Weights of a small mixture-of-experts language model, trained from scratch on English Wikipedia.
Size: vocabulary 8192, 29.1M parameters.
Experts: 32 experts in each of 13 layers, 144 xIELU neurons an expert, 2 picks a token, a sigmoid router, a shared expert of 128 neurons.
Training: a variant of SOAP for the experts, 284M tokens, 5845 steps.
Below are experts of layer 10 (counted from 0) of a mixture-of-experts language model. Rows are named router (the router's row for the expert), up (a neuron's input weights, with its number) and show model dimensions 0-191. Each number is 128 + 24 x the weight over its row's rms, rounded and kept within 0 to 255. Numbers have three digits each.
Before each expert's rows: "mostly gets" lists some tokens that are sent to it at least half of the time. This comes from a sample of Wikipedia text that the model never trained on.

# expert 26
mostly gets: " \"", "St", " “", " wh", "Th", " gr"
router:148136119180130106157148156114105120130113114109180106118140150104133110086116113140133130135124134131107159146134129120158146082135136120128146094185129116113128100151112130155108153154106137171139119125149148082130082114097147116148117099087107102127107159136127150086160142164147118144084135136093174113110087128110147140079140098107121129085143140169120114083162106132093162142107093156110162133149124120129131155167138160174146138118161176135126144141161134120093082128112093125108099154115122153123062152092142107142094134121126082146117098090098138120130136110138120103
up0:104108116119117076092140080117162160138117197116098106099091128101142128119093132126125155126140147149134146121114131071156095133151101148094157124113130083181112126120118078164118137125117153130107104138148136141148122122093140108146136101114106142135167133178133123142140146122109104109144173118112137173128124118144107114090064112128139147089125131109099105113142133161147154136155090136172136084169164159132107113131127143144128100117165131167112136115098131130094129175087137134136103132153120138142101130081066103107107173107132159138128130154117125138130151122130118089
up1:156131160125109113113078146143128075139120096107125094103104161098159127105073109139128125121124148154130134139155120139174140126139146137174138169140096118109134169106175132102150098120155186086090165139125113139144128192138117147114159140155132135140112097099122137125133111173132092116106097130101113119145145120118138125151101102118112101123138134142148172149087088101105153147139110136139123119125141118117149147135134137141125148115155134124089175117131113127074086124174106139158116149120122140183132131096113174190100153119152154135113096138136109148154173130101094136
up2:101130115179112109094105124118163137118167088097191102111118186111118132174140127114146130127154117117101139183123127133150130107085132114116071118106137126165140134128129158116128128125118106115136109115166133117103139118139093117121148121143102142141153164107132113142088127143125127133113133101110151099156075127077125181132149123134149109100145195127113096148141102141155123110137089113113168097138144192134117084144105142170111122112176131098164132081128108115122098144101105133061123152141125115094151101110126104130101112118160101114113127150126095130158108127131146119
up3:114152120156149142107105131116137126113100115164166150158145154118105156090090119143116122091134157134161131119104097124146088133146138102124113148092152152156109086149109086142122094132126119124159148152129176140121099106165132113131107129108098128118138144120131110102068154158136097117063146120131107126128112110148153081107110140119128114130136154171123084129150136085142129143111171150105144112133103132128122160115142133112105150092101130072148134102097130079123156091107144126145124155103146195128110139137133125184143146084169114083111158135154171089107112133160136130
up4:094134142177130106161156137130112159145160142089121098135104120169123093119109121143136177121112098083132110119110121157154096158145124127127128120135189165101161082128116101114163169134140105190134134126147129128125135086176142105124121106115142124151115183141133136107154165154138128089134114118122131081099136169127136167082123107142104132125136124148103112135142101123136129111097121136124198143170155091105159179098126109146120163120130128138121113102132126119124093152120153126153132139106135110127105069125127128138186184121092141142150120108158156151143111115149114120
up5:156160095135153133134187117166124157145113147102122114107154155123135124162123140146112109143090133133199147112131146096107097146163149156142122142145086119160074153123163093147111144088164151169135140124142140105097184122111141100138121149124151106120124161107122145116134126145095148102077117144112107119098114130076104119091128116116134077113155094127149126151116098169123077144136134161125143115164173166138131123116088143146114125129141146138108143075100135131132141109088120133146140119154101137136126128130130128134134159155119109146053132093147156107120118129121149183
up6:114133120127143161096158116115105118109114150157118163099134144137105134141097189141183113116124104117121137135109095123150145139132123163105175125116116109138162121120101151169119128112126123120090127102121137162175140113175105137140145151124128135132107146143136134121123086126122160115126106100102140165105148129130133187141120121128126153154125157144104106157118115109091138095148132105150105126092159143128095144124125196154128117141149146161118074108105105148143162152158124142132107118140138127135085183119162127145134144173099075062142141145169169064166123107108105156
up7:160123128156128124098147127127103105148125154130110132175090159140132109112140116182140153153121136101099076083127147116153097075150172142130162117158136111158167099161143160152135125177108159105132136109136138136131150148156159123130105143143148139140115087107136124140144109143088149132119112142141131167129154141127138163150134109103103146105152138137118193114125106152148097078107100135139113136151142145141109113096101121153116123094109123143119142107200137135125105146092119123141119148132119146138100147099101170070118120109108136109111114097195100100099171174092129125
up8:161131125136125126112124148124132107111148090124136141104125105116119155133117167090112098169142133116114180148150129119117165171102147118116121136133097159125140115162092138143129143090089122120163091109173159098136133107186145122159114145104107080118146139137144137114117121128177166158111133111153132116159086128125115159081141160108089153129105156137121116117175173122130124124134144154118146089131136110107151107140146109153170128140171105151098097089150109178077107108123136193099119112122095117101117158146127124148125128112188116145115103109124152149090147141117173106
up9:141087131089132135115115141114111152117136109157130150148088122072120138107137168106099098139125091107098114079132153168133080148145120138117127114118112171119142101131133172133061125160141149116172164116125142123135104138148155112145112107139133129132122130125117133137148161096154125138131123111145136090117123152116145143096100144167115157118111164140083120109164075140109127166118110119099121130183074136107105110128130143125131106144122080142137137138138108150109100152127123164117149106093135152147119117099180116174113160122133044102147170121106092095111133151113111100
up10:164149082103156135112124151143139128159131142112121132139146131167108080095144107130129118139101101133093124107118101167130185135105180115156132122141081160142114113113119113153123146126086145124110149140132107123162111057119146118098081126148087174131132155142168127141111128089145115174083137167123126133171125130143138157143165080102085136121143162105133113147141108102114093134105143177138187166148111122133116097138173129116157072138130142142120125143115114135147121131118116133076133118074118138137126127147143142126140171144099150130130083128132125090135134098133151112
up11:168140098161099103121096118093123161140150132129122129158138154164072087115114129129151156133149119162094169077147060115150137139087128103117090122111102134145135088117122128100126102048102125133143175170171132150134121135123131129102108135105118119107158134145124090121090132125173145137130127131127115126163111115150100097099122090147137105122139121092144075156160105115115152088120124139141122114127130132138154128125140115123151150154078131113137139158124153123137087130120119154125092133126109149119123120094129127139128146142129094129107102121096131115103079087076088068
up12:106096149171110124165127142146141152106148128069142095159164143070135136154135170166137132098166085114110131142150120125143138127102151101152105099123131141112116124131141122114130091136141138167132142141112124140117173088176126141108133112127101101141129123122181153097119114150148149172111149104111170086140095103120212131093104125127074080116111135114163109123090130121120119140141127134134136144141114171133123111150120124115111096161114152144146124154155151133116136116093070096158124139150068108092142114121107135110100097103141128108118114114126118127130115135169092087
up13:157129141136132146114108141172126124114139086087088165148143078085126071139133161111112106138145147097120116118073085125172092130130120095183079114122162115121121131099144111123128109114122143139102132123157112147128115128122116118129119118117117093138108147139157129134160137133129107165124161144113168135096109167103174128111156099096149106142128137156137156123103161141098159183133124115121165175119169157129155161147135116107091096143131147106147140147149147125109139088114122093157132128113111155111069165176111146137140111157148105151122120093155079155121151109133132092
up14:140111172149166118120155132132146099200172103124080131134100110176123133130122104084103098131122128123140156130117108139113134143164153162096120159105152120139132090133145127141107158137101128133104128114143093150141146143123119140124093118137105101139097126148190113162139144124183138113131111136096129136120113113162092180114089182121101141136093135116171118141136117084119165131137122121128131155132081159178123135134146137102132129096112094093122109126106147127114154177085120121112160122122135189138070108152115118136126095090124109136095152152119167107126140129164102138
up15:100132139161130099129116129122151122135113102099126154111118135098123155077154118169145113130154130108110125137148141140155083130117139146105180107132151117122138107137146090113149117129120133189172105149124120132118113104151089154124099125105145133132139110118136173137158159194153069147120142180101125143095133101107134113098096116124135163136077123173087109151119168112096177102136125164144181115099103090134149136163123121153144106153161153127151104106141151116148093141143136159157116096116144137162120109102129154141151160132141129190132158129100144160104090141126129113
up16:135150178145113115139149091134093125162124144116148076101103097131163096129099186093110113112105122124117112126143120122131129064139121137139159183130182149098175110116095168138153123128121101151117123112124148129090153170117135136109126112086178127080089132106097148160064107107130118104149161114135162115123105141170155140093128169172152121156143113111158097143152129097142125133132112117143146149133117130070135099115115143133137113097109108146095132100134132179129138135134099115093131156150130112145156113144120102154173107128122107112129139106110167127123126103141102126
up17:091143112165124164123156107160135116140112126142109129154118104162096131131115128165148120151084133072140123154125144117146152122152184101185141100132104148137120126158120122138138154146123124151162130155078141164094125100119116174125133124121094129108122150080151135118151134163123135131126061133088066149081114114189138116083140131110083139113117122155103144105092128108112113107094099154123160141141150145131151126129097114159104130109135120163132123106158177112145145141106155141112109157107133134114169120109127094179079153115150091124121137109128104134103102159125120144
up18:173138153127067068096090150127134129155138148112106151144176119145152125128104111120075131132190144121121132082154154096108153105148124151160137104099083126126108134139127136106144107175112142149155140094125121150139114138124195148112123108141080145097156067104124096110123153130147120091128157122090133134098149117113154133105132105105124164157157118133134104126151114145070154093100207124142133123140129105133132142146133138118149159110143106145131112121152115146097112098137125149125115135150123116145150146108139110138122116108131126152114087134097154163105118074119098147
up19:107075115111121170115139111138135115150125145146124122136146128109136162144137116121105087091094113132126132127164140152142083095161137119175136106137168114104140151121098135168135115142120166121118097133106117149110136157167156084136148162114115106095098157150073119065142119143084138139111119096111124108152090163116113167118126136161146151117072122156131128118100109072085141129130124147107138138129085124109148131139109124141151143156138140158163118130175145148082124102144117150193116145106120191141132127125127120123123158124123136133158093174084153117154090143150143128
up20:114118119101140162134177159118120093108128109114102094098083150125134069118126131162081104121166111089137157132153103137107162105168119122125115117107110156157170112116151155178153134129127117151128159101132131130114104102112120139112081116145108106140180119103145154134102093131134107126116086126092115094149145131153117156144128143082080149157108089176116130129139133113121171124132140058157153140091107138139140115075157115082132142173131163158081139133146143113085116098128114139124120140144125123139123122136117087154125100123115142146113121158119110136155137095119089101
up21:070131126175102111150147119108119153120140078142125129121146144162108147129111135158163086120117119100120129106161130153139142140129101111114154165167137140164148078145114105106143154186124159116118156137125127164123156140139104183128123120114109126132166124153101111131063147167110156134183128122113085120114147136131120094082157141127128108101110115139114128080139125141113151172130083117130178121122098130091118111175118129141098143157165100145132140134109128095115153123112116118120175133177120095149133119132156124149089158109126128160118114064151112143122137147174116118
up22:106131159125170125141112133158117131087110128148160119102112127123149147113150132120136083153128121104152145149152162077211150140122124097128133181067140144168088120115152122132106135122121120109126094102110118136137155087121076120127159134111124080079144158114127124139148103167122117120101067150155102119096137097152145135133136138151182065122152085146106156094107102134094145086146097166107067127132127112119129156104107124146088123121126139103114129129118123118135105126107105135158130139132139108158106122136119135159118125085157155134100137147095146104144119137118103135
up23:140130110170115121154133139133139125114145100096149121108139087111121135107153112114202084103144133154139146139104134134135112110154149123129127103129167136141098095121120162107082113123106096122159127168132120169121105068140148088109145144117126095140177149133124120101137138126098153114078083141092180130135117163147134134141133148187146136114151105147166101100091096145126081104148102112097111158133126138161164116142119120162118151122106158139109119123100122102129102060107114137128122108062109172134118159110138163116090132114118102153149112130153145094151126113149124136
up24:121144112147164131103093081108134108149123142096123157136092132172080166121137172122098075152099165080165142154130119120117110105167100102122137096114133108131160099131091126168116110084121140164143155097126155131127141121117142097128139151145156138128081113098091165134120137128114119103127137104133148099091124139084130145145085130170133104113100107133177144134101128135132093137107144115146120118107125112111144089169115128132121085139149136175102159107114134125108128120109128169095113110139153142124103121133086104126190102170141098138172082136160143130113131099149134103
up25:134109162154154124151158186118122143142139089099134131103133159107147144099132153114101145114077105131126103119080092136130103124172166132160109119128153118109151072119134114117124135150120094145138113140105127159138121159138136113123180126139065141150148113110075155131169173104126150157123122122144093126066118135107105078117113149123150148134106136134173142121129134124148107139137136144144104135150119120148145140185120106160120095092116127156144067137145180092091134128123104094108142145119146140132102145133109110091075156159133123101169125109122107094141133108131101099
up26:127104152191174127113107145132082156121111141138116107146129092121139097107087159127157147115161132132134158154123147072142099114117164100144140100157117125102090146105120138174142146103121123138118164059113160124185113120115128113093093153150098152133130120103140078132094176128110132150125157150147142087131125149139102130091173146109103111137168096110107123103115118120141128143131145142155113155176120097136102159114125185097119122144117156110150142156105131083117152124112126143087152157131133108156159104126123123131176138119100156104142148115138115155160113139110113167
up27:127117122181159087147159109105107129124159110169091144098113170128120130133107141153101121127120133155131118115185134135157111098144143089129097109161146141141125127101113179124102151162102166097081138103142126101127080093079113106107154131110146114137114110151128127153133137142126161146114133108125133101121131169111144132110156195159071123151122150112111146128140109184148132113140106153108163137099134145136102129159155145139151149123113155203121154098161138125103151150103110143142132116126131125154083092128126131109168151112111098121137152132120180094145109137150154164
up28:140165133142126135151090155106114130135117152120166134111109126120125076086082138157132163147159118073112135097123162133103079135132099101118152131165131165117108162115105132124164139129156092165148107131081139115134113164154124124171113079131119136103134163117108126126121171124112115149176117127127163133112098069078149105131129143135070140121165119093125146143058102130140123158088121103125168121147158132081138169118107117102102131117128156134130125161152148120139111131125128114114127141136133157168123144159140150175159106120135146120145096111153156131087128126108091141
up29:146119128127108143132136123136115086131107133137113111155116107081133114118139101125149099166172139088113139137162110161129131142127149154152111162167131106151097088151142134170143135114097119135119112090116111135086137129104095127118060128075120136113163140119100169092166140150120105095120115173158103116064138113133107105137143114104121139122135148151145129131190147173092126111122119119111142132112130144137132088137098136123114138106075107114149151167118117184092119099148126132130104138160135145166075085101097117161130153135113100160162138129101151103141083165137131116
up30:139120120118125098120111128152120162076140096119093146072136103116161100105113074173113140114142113132089133129143136087155156099131142138096149148128152122133156077127134086126123118154136148161112146153122122119149093103099153119179157145125099117147165147111187127142156149127140164131136112076131096126128116122122116157149140105131141125155092113145144109142113099137108147116095147072132171120107120143103140091117145103129090142100168144137144135159153099128124105173153145098146142111157133102084110119084159139132169144141180162147138130096120154095137097102163119107
up31:135159160139109126094126180193106106140141149168115089137170088095114132144136096109111137127102107129211145126101152112124133133143153152153132103150149146140139124129083112140142095134101077136146160136118120133146134121146124115164128133127154159134105139103110118110172129142158120145144115095124146139141113158157162169178127103140123165115174122119122138137156118093077075131125102125121151133112167109154152113125099110145143179161133170089156126125098141116079102119126149117127134109117114168131134167099113107127111115136096113169120097101161161118128132107163127143
up32:103156152122145111131146096119101115172150140107141101107118126108108132139132137099117146141114131133107144126175132138192131118129119138120128134076145118133177153173165168132152146122142141152103128130148160128127088165138172072143111137154092113139111144152105130106140133132117137146179103167111133105154139108142107109106140140137078160135088144142144134129121109161126130109106117101093150116123134155111159146141186148109150105159203138146146160153145154093127154119119131120101099147138137121105155181048123112104091106107153131120111116164134133140075125122118152156
up33:134125131157128138129115120117102090080096110139127120133131116137074094146116171142147099121112139151158120129069115177144120066087101119165127133148094142097140090098088104168118137123110167134113117115083152102101114115148138189089147133086130138122136148082154144140138109156109136113137135129152148143144137161128130132065138107113162104141131110126134158138138140101098106134118170163118143154080126113141134121148141109184144155117132099193102114114168166128133132151118112109120117126141143118111147163139143111125103167098096179159143112121158151122131127154126124152
up34:168130172157141155134151148126129137153146124120120116141168136095125088116137130118173134134149128134139111150123100151118122133162139156168150120117121103181161161152143146131121111120114092157147122180150132148147133129096167065139180085144124127140152113097122092165081111144166134133117140123155124104151142159100173177091078127144139085152115124094142172116110140138137154154095151156092141080123144152128154162119151140158111117166138131170132108094142144140127130136104118167140101144123136100142113128149140154130109133125113122130144145144124152096130189179107086114
up35:114104152124125124132118138079138084155110124110106101162101093140102128132070128098105109161131159105138096123081126121136145073133101122113133160138127142180073123115122137178100144127121150129124130146113103126118138148167134171114076132148138095125106147130159143123087146097111101117124143107118117149121079098119108092171146127104100149142174131163070178129120145117143133130116125103126135144081114151122146155109124123124154099156115106152109136121162089152111163109198127151135103099148113100123105146073138128169136135083151088128116117137107117129135122111123128112
up36:115091080144083133149108129117131127111143124097131144138149138152140111143136098100161155173138078103110163168147118148112127126122149133149120150089152124133170136142106123155082110150103128144145124117122038144134103122078129136125133134098146109170147129156077138108146165155134097139136136144135152098106085151167166122141131142099135172124121123167153111152170087112137114175122133104102136137156183166110157144160141116123124140121180145119122138149143163138117126107142126132121137132138078143122118108122156113156164078123141106106097108089108140114139092140089125119
up37:148186131104148168084162155129131135115179168096175133152115124128066132101112128084090115130102099115141129114146128128151058088145148141134132113168114128178095145144140135103127100154140124156109142125103139141095112127116162188138119131150147103142107123158100119122147126132167118141114116133120129112118130161124148103116127061164151092093109093105106151139132134124114153113124150165141118170131092120131134136088091146164099104140123142147163119106109136133104119167126114130114094123135143165160120155124120125140144135095101136102134154112104177167148114114102087129
up38:120140135147137139094082086115089124113148144081171119099095128125131153126142145131116060152106142134172129109141156130155120128129121122155147124155122119114147148068077129108134133134165154139108135126148092115105107168134137118121112103081138127158113117116140081123129092117166181115123156118080119093092127116154157139120116121161127177108152121125120103117139097123086161180116106140152160147121096157116141144113147145144130135138181148154125160160150178135107139115104094094111074085146108160111138128133171121134110131124167115121118125133119127143157128162100165113
up39:139122142150131110128176128155132100143149115141115142102149118139125132107109132128107121090097105136176125117099157169072131141174132119174140125129144180096155131159118157139118086091078085116191117117141172131112152097109147142148156098104136085098127105134147150174132130168100109134114107130126202102132117140088151163116153085142133137110116137105131098126105110102128174106127097133099124109098140135141109115121107144155117156129155132107133137152107109115109118142142104104107097123116119142087142099092149123109074109139139137143171135150153134165124139080122115166
up40:175121117148112078150120135114115111121148124156127144164105152104126102107073132152100129151137131122118164124153106077163150151156143096159133111172067122136095124118090119124131075157122097119085127160155133113184097112157115147112128132068136110089138092132156168152118125173131141165109163173125113099121149138149136115175121126118114124110184174109126127127121168139134146146107127138172111170089129158131105144124170125112137152116144126148130139078134140137090087131151118118110136107113124136144113084124127123135102098131143179130104116129105121128105102141118106120
up41:126145119154181117114109100146144139105099135135168140102101098105105122113113118127140121125155124127153110130125139095140203121133108130132067136143126127074110115133123124104115137171127106117137139170137156134117158117136154113133132129178103172133134102144142129152168119151138134139122150072166135127112133165120172151121131123054176124165116129136111163110117134139108164137126098146119139081138104107107109087117114122124158129062196114110149134122129139134131122131091163145141106069106126136121099092131130116148130094104174142135081135152122106095127152104143147095
up42:155125085125158077096140174110141148112141135119145110126152085078163123139116134118132165135153115117119111119099146139102140132089157121133133122166136118136150138151147111123126139135118149153191091116154114096090091162151106166141165126097098147130118157170121074107144113139124107131110149143090146147118118119142125128139126135099108120136126130087085117156141101163138183119080102100092134163138159161083166145155134159114125134146152145107122143121143118113145171155116103150108143159148136075166112140110134131113075120178116134110087121103170127160116119113150102136
up43:109149138126162116119172145142144139086123125166138128125102131123169127117086166122147133120122109107115149125126104104147157145102144143118098079103132129170135136109134167170084089142158119063200133157110140136155123146125133133107146085090132104112127120118130152144157137132150123117112096140131123111137110063124160128124147133142135112133137156156100108112141108056117153120116137147069106123089149099108152115126110136077127103126126106147065136140128115110124131124138160082099121100092118108129128129075166138068131152123096138125139132118118152115097107113170132146
up44:114131090117119131125099135145124109088098081143140165102103134131152136097154087143146146123081092160133126162145134122142176120163109100150116136156126162101121115136102101148147111125145146146072137155103101108131132151111150136135116122098161118143099123096117108157127153122099075182143140127148143158105143111116133126137137091126110134094149147123120110168129145137158145153143113142109155142142128108146146159147108137105149111065141149127069118149157167157139109126112123116041123156153159124095093148145092095118092137107099113132090099082162129108094136122150117141
up45:140160157157128095113096161117135134112114118068128144135090150129121095136086152126128134133109131092118142104142116157115144122173116107166103097161140161102076107125081175153154152158138126133144120146149116149152063086158131158145131145132145116104153165151147086125142129125140139091124149197094167117104126109127137120101151149103078110116141162138156134138141110151109135143091131140138161140129139111109146145140160143121140117162162117139114162144116149099126133111123132105067127108150145129154112137103139178165158141136129069104104106102094165141123149146109145127
up46:135098114145112160137153161141104113147070134133090134128151109143126079092149092124140111145127129102066171127138129125137107137114124108137154141151109105123149086138161145142138094108139143147141124122135120149124100116171147126175128139119136151129151126099152144120096142107155140149126140115109149123133098152129167179118119125123106169157119113129105140100105111167102109122133082094162142142127124135087141106139190165153123129105181149163124159066140114142149066161135096123137144132104162061126121122132117108123150126079152103109161107143129112115150075096116105131
up47:118144120174168129158111119118120137083142125119116114150092137122125129133104107103153141101133141133147109119120150131114138144168143127108098129148171115137073131142133111135103122116106130167130082122148148150132087126134085137101159134128121105122125142139145107209074082185110121123147112195118144113168092127138142098136112116111118161129134151147149127157148140149107166092094058151120158154121103105131141083176115139147115096101129143174154115145138116129132120155123113123090130115109098123160076155111153118081169114147127114126123172115107106099140109122125108136
up48:101116165154117088114097113130119108167136164146173118120100107165146088100103171140140156120145135113127134094106158110140144094092152122152137137151125143138119153134079155097131159143149126151137095096129140093136084106125149180116093106130135110173122129124114157167158071123125155124129112112108154146129107174126075149137125108121096124123105121118157117120127175140149087082136129127183117137129159118143155133131108141157114100146120135118173161112111089140133124101116093110152098145111136129137144145150121100101127120094157094146134107140100127104079121117063179135
up49:119131122142143057122151118089110154144126098146140123158135173158161133112156109136123122120136105128172136122108117142113157123075130124202157119119109136115099172099108137157115126123077098134114151101107108110147130098121147128119106141172103120148134125107144124117090139125150160131126122148132144090103122150120121175077128115141124093125153143160118157116104128099126112114164122167152150176175111140119125138132138152201141149106185187126154135112161089128084102154095119123131116100134116152113147135083141149140112157118120138134150122151113106160142113087152118159
up50:118129144140114097135152109091139148129148112072112190122146130065132100101114099134148177142122102141155137112136127154095132114144134116114154108145084101116145120139124172155138133130098139154138093118101133122112142125089126101111130139128109152164147182135110105085134136181148149142121090140090161123169132119130180116092132123168120084144149126135150103089168126145142117108092130142124107084106118164139131112114131155137122118145144160108147107113133141159101147092162099135088111141136125120140139150130099140112115112095107102204076121143092134139134108135139071151
up51:115113113127148088169093113109112100119122159139170131115119140157143104109150118126101132114120094100144129110084147112103167106112131097099127100052113124135151092134105158110132101147140175146109102081128138154178143100135120112092136133113171125141135137118098174142109131126135168176103098122146117105165176125143111144142130161110135123111157090106144122103111105131145149092086133133140118151089110131111117163102135168123096108111160149073129102110150128121124148148153141162109141132086097056129106135141131137116123095088165131128077139105122119132137102116147156125
up52:142138125124088127095137097157128116111142140101129099126089110181135168106135115106107147149119153109111146111104139085107111144127143120128154080142138122133123149129110150156087136125116119096151146127113073141148115177133139117120138148135083180154130153129127096165141122083131158120152122085144103124163124144085143115132091151132106175107151137132133118100106152091095119144113095151099128168128132133093093162151147116173170123120131132118156108108128107126082121154102122067120155122153130184118071120083112129165082077144126126134138139174150129155147123116145127125
up53:124081090140082146086137123116168125145167148130159127140137123131131137127146131110125130110133125137144095110118206090142148163132153150126154117186160113148125121117095164111097126147113126168162167132121146132129149134107115108113156118139132147098158124128099172135151135126108146133117130122121154092129099093132181122141122149134132125110133127101146078156151117121106177167136099113151081114100119096169133141123103143158123135169149163117178150137118144134133149118111131149132145068182117164155130147118169117125111079109150064136139094123104174121129114139115101129
up54:134112156152194129129075143111098125130114154152145092133169110125137112114164144127125107134109107121083105112127126107119151116162107144116115131164168115113119133089138116112057115131154118145150129168121108135144114123120134093137111115118153117089136105100141107147161132126139131146151175133132172130084122089085121119110141105095139142068134135124119128131148125086133128105094104101114100147110076130143106168097100173143170077146153108067111124138125125184126095107131166090140131135112138106106145123156096128144150140084135147129140158139138089142097127134124115084
up55:150162106171147159116128151136118132098088171115113153089106108116119133132129107103107102109134131145132133134124120120113123132153123099116157148144104161139115120119117097156115134092127105172146097171152117083126133141194128143148127137166132154137157145134150147127125092131145148134118144136101125167111139140126099121100175116133136156107112109119138146107160092095141161147154106169116183161186074120130117157149126138152158125097141137129117144126186146122109175132116099122100151152166152173088120103117147072099118176146086125115068145114109152107148103128130110127
up56:143141146141157127118106123109141116125133118136129124124183161066144110166128090148115115099136134126108097144153128162145119118108128149152146167100130174112125065115152169108145148114097121214146125132143138134123164126128127104104156131088132141123121159098127110141150140098172093107098138096123104108113141134118118091143106093109122094134124129121118108132143151107149127118142135127156180101132117106172143159120160087143155117181086152129086115143107145174105155120122137177167135088129143163122141104116166136100120149131152112149135157077101129137141130086109155152
up57:115129171128136145126166120126119144109118085167159133103128123195146133103100166141088100120100151138134107123148130136154162134162108136145128143088150122132130137149095148141083132136119157126117111119070104187125135140139130117130112113119121145157092167073131146097138107097130126136144102157117168149098114160113144144127150133092141145104099143186171140165107145153133146135131121100112148135086112099140192175113116120097139110138120116129100098115144148172157152149140156107120142088134129159101117144129132118135139129110130137062105178134084128128155173140139094115
up58:142088140096127146154115160149148147116126161144161145151133114115160122117080104142140143087131124153119133100161139159120145149138157119131132101111131138115068091131101173161120128107125134103132163121160099103145104123086126121138115102149102072095113108182165125086152130128103114114148174171105107124107124122139132086116170149149094110121127097141114087134156145121119141133144101114120182132117123143116132149130150163171088125088106165125141131097144160134106087149145139116149111107107114164115105134144103155112113128147172122098133128098109167158154142068080108136
up59:170138115147085127148174116104072138123176142137118125142160112107144113118105147114076089157088152094075124111117101161140152124173135109154109121140108125129117136152123144099132176147117112144149146134103119115132123166145130101088114140097135152122138145156125147124177155157110115127164105121127128139112094101131144159114125125160148144086115154090089133069152165122127130144115152134152138113154097115137102168145131143140152121112144153147172112165123111129154123095111124059155124164152116112148120126109101079135089149171089143154136123120162163153162115106140140135
up60:106148148137149162117121149126096101133076134116143171099141135091142159092167178138174119093127135116102126182103134131146096090126130112082160125105135159111129095146108138106128168128105081143135148070104159131118134133150157109136126135094103152137105094125156160158128129145151090119158136104112133113103142142123164133096108112103095143101109128107127080105122130171108109149119134138142193134119121128149134116082151136121159145079130152169111131131173125137104093127146082112143116144098138165113114162106131168105132131142158111144081107107158130125131124119162121159
up61:130115162131143124135093128161184116070102105160153104146144143112123143093132125117160107140116070121127141138170097103155103169126090121112138099143163104100142130113106129131147140098129139107157086160125107139142128137156130100122138151098132151156122132106131148142113137149099147158116167139105117156123132137105133130113177135109105105130121128137154113133142174103108108115172141147157131143160140090124109104158140140123120122102102163122146118204123107162074095113134134191140139153118122196120125132104144138172117115131136070116140110116119187144133085107134145162
up62:132099130144100077155133119119120142170106088095159159098172160074129145102118079130139145095121088117107136104187120118138162120146124084069111127122142122106101105145137166132106154151131149101114153174104154134132104140078138132119116110097126105116124106134115148072158160095133119111114136152120109142101174154140134098143132129145160126127128121100103137125116102111115111119068141159123124133122154155093157112084135134159145146145143155149114114155190124134125129128118118184079132107151160176107116120108109161100128099167153121109129141111135119143156123132128144126
up63:104150131138125087124125151171153086153108146110147161121173109159141130136114141105122101123143159131172108157150162116135088095109088128152146120108157103130145109108130146168135123124093147161134127107089087116118141144135161085116090165154110118154148148193128146104108126103079153106117143141130140102126109126110117143117151160134121096130122155112119113153149116118161134111112105072132142103167114135187117162125121131133094102103101115117130123105122159093104146094144134166106113108147107104125103111096150133107170133091145159110138100164095179166107086132167150121
up64:176133113145163118145155115140112151174115146148129093135123154113104127130137146082109153106138161098150108119135091141159107125120099100145169132126087110126133118147093154169108133112138132122126128157130142124145151113125136127097129074109115130142155117157121061144122132174141128129154124158140119109181100143151123149120097152172148145116179129154210116100159116148095119127111118128149122181162125080096130089117166160135126121138147157138124156133114075106130141076136152124102140102155130110142116155088098094120137123109115160145108166137159149080132127143148133111
up65:122134140084158109162089129136129119141161080106135143120151104182120141158117137074153127114132078131130168161130135131170114161128137117113146126112126118134175108115105118120134103149106174160164129159110117102139168120124114156146130125114094145128144134126118115136181144147101128137123135099127116097139109133104149131144135038108130133123119163112121130124105098108133119158091144151153162105135088153167121119127116150113127137116172171100160154119113140148113144128139175073105156120098134107160163142087131109160148136169166101147163106133107147131144090118133154183
up66:168068124136127143131147178093101124158089123125149126184121095085120161149124156128134083112139155106120142163160152148178168135150103123104149146153114118141138139128141126186138106114106157112126139076095131129121104094120118119153124142137167103066138117105124126091151119120186131115102111132124165150075127118124119120132106147128099164150116121141129147135146175137095153138165132130105161109113146091088109145112142146103136088115136168131121088137114104146116117124130124140123141144150125122155118140083112137159107169141155130134110154086115120179139168145141157087
up67:141187120106070110111157108103157148146116144099115131144149085082097155113140099121109114109123096057145147137093117121136110126118139119126149101129097150113116116139125121175157098129123143120096088146128119107107124119147129143165163124162126154149156143158132117164160164116134113130149142078089161170129126128123101118131114153114122113115146162103103143116168131118139102120129122130133143135165154139151108150122110148139124102117147139199139141129109112125091153077121116126129043118097123131101096102128114153093122089131152118147103156092102141156138088088110118097
up68:075103101142098111149105130141103118135140135098139135110136150126117120146087100123117136146129129104155170128164128116111101123182145123147141097149169156108083133136118124155110081135126105091166126147112146109104132137142128102119119128099107147139084185107106152135156152175133139108145119120135114116163105165127136155169161140116139112148145133115154125097170105165117126147145070143123134199169153136084101085110156153152107113099130137083157140136161098169125086116128123155093117122095111127144083137110133118157145107128086109147150096164134142145140140138088124150
up69:113119168089080130137138154154112151135142140168114120145143129143162106121144160109116177151133108114114144139170125211141154171160113118110135108165142106113142146143093107126130140114132175095134126124075095113106135154155155103116134109153132131133109121121108131119152139156115156135117151181145107110115109138121125163100129170109138155120111139115128130134146108105136137120102148182154105137180083140110120193073147130150147130152127132098157129125110086117126156117106106092130101143102168147139123069131134110101153135080128108113110090138123124171173122147129117151
up70:112125166103151096174134193150109118129155130124137117099130118174114095132134109147185125136137102086130124118096125110144141121134107159140102125121129148121120099100118142108144138150120094143152132065123141107116141125159120140128142150097151108140177132175137109141151090173121127119190105123100132114134133122095143140146119133094091158136117146140144137083148123174148111123147149093108118096125101138103137141143164137138103131161144135146127151150176128179179113181126137097162143089147153108135119143149094119115105154076188117135154145118127121146078140124101100105
up71:098141138131149190119130094152114126125135111147153164144130148114154086110093102173175161128144125132139200126120111134147134115145145131146135130128148128139167105149120136115119150139114139150139127138163155098069086132113129089090160136146133111130174124128128144131140115136140140167096172138142141159108103168116188124132121085126105134087144155135137128140120096120144152155133119116132172126073138133115188112143138123118110139116162148138130112088157118125090075116153136119099088135117132116080130177103142121109139141155092081175149081139128106129121125112141106155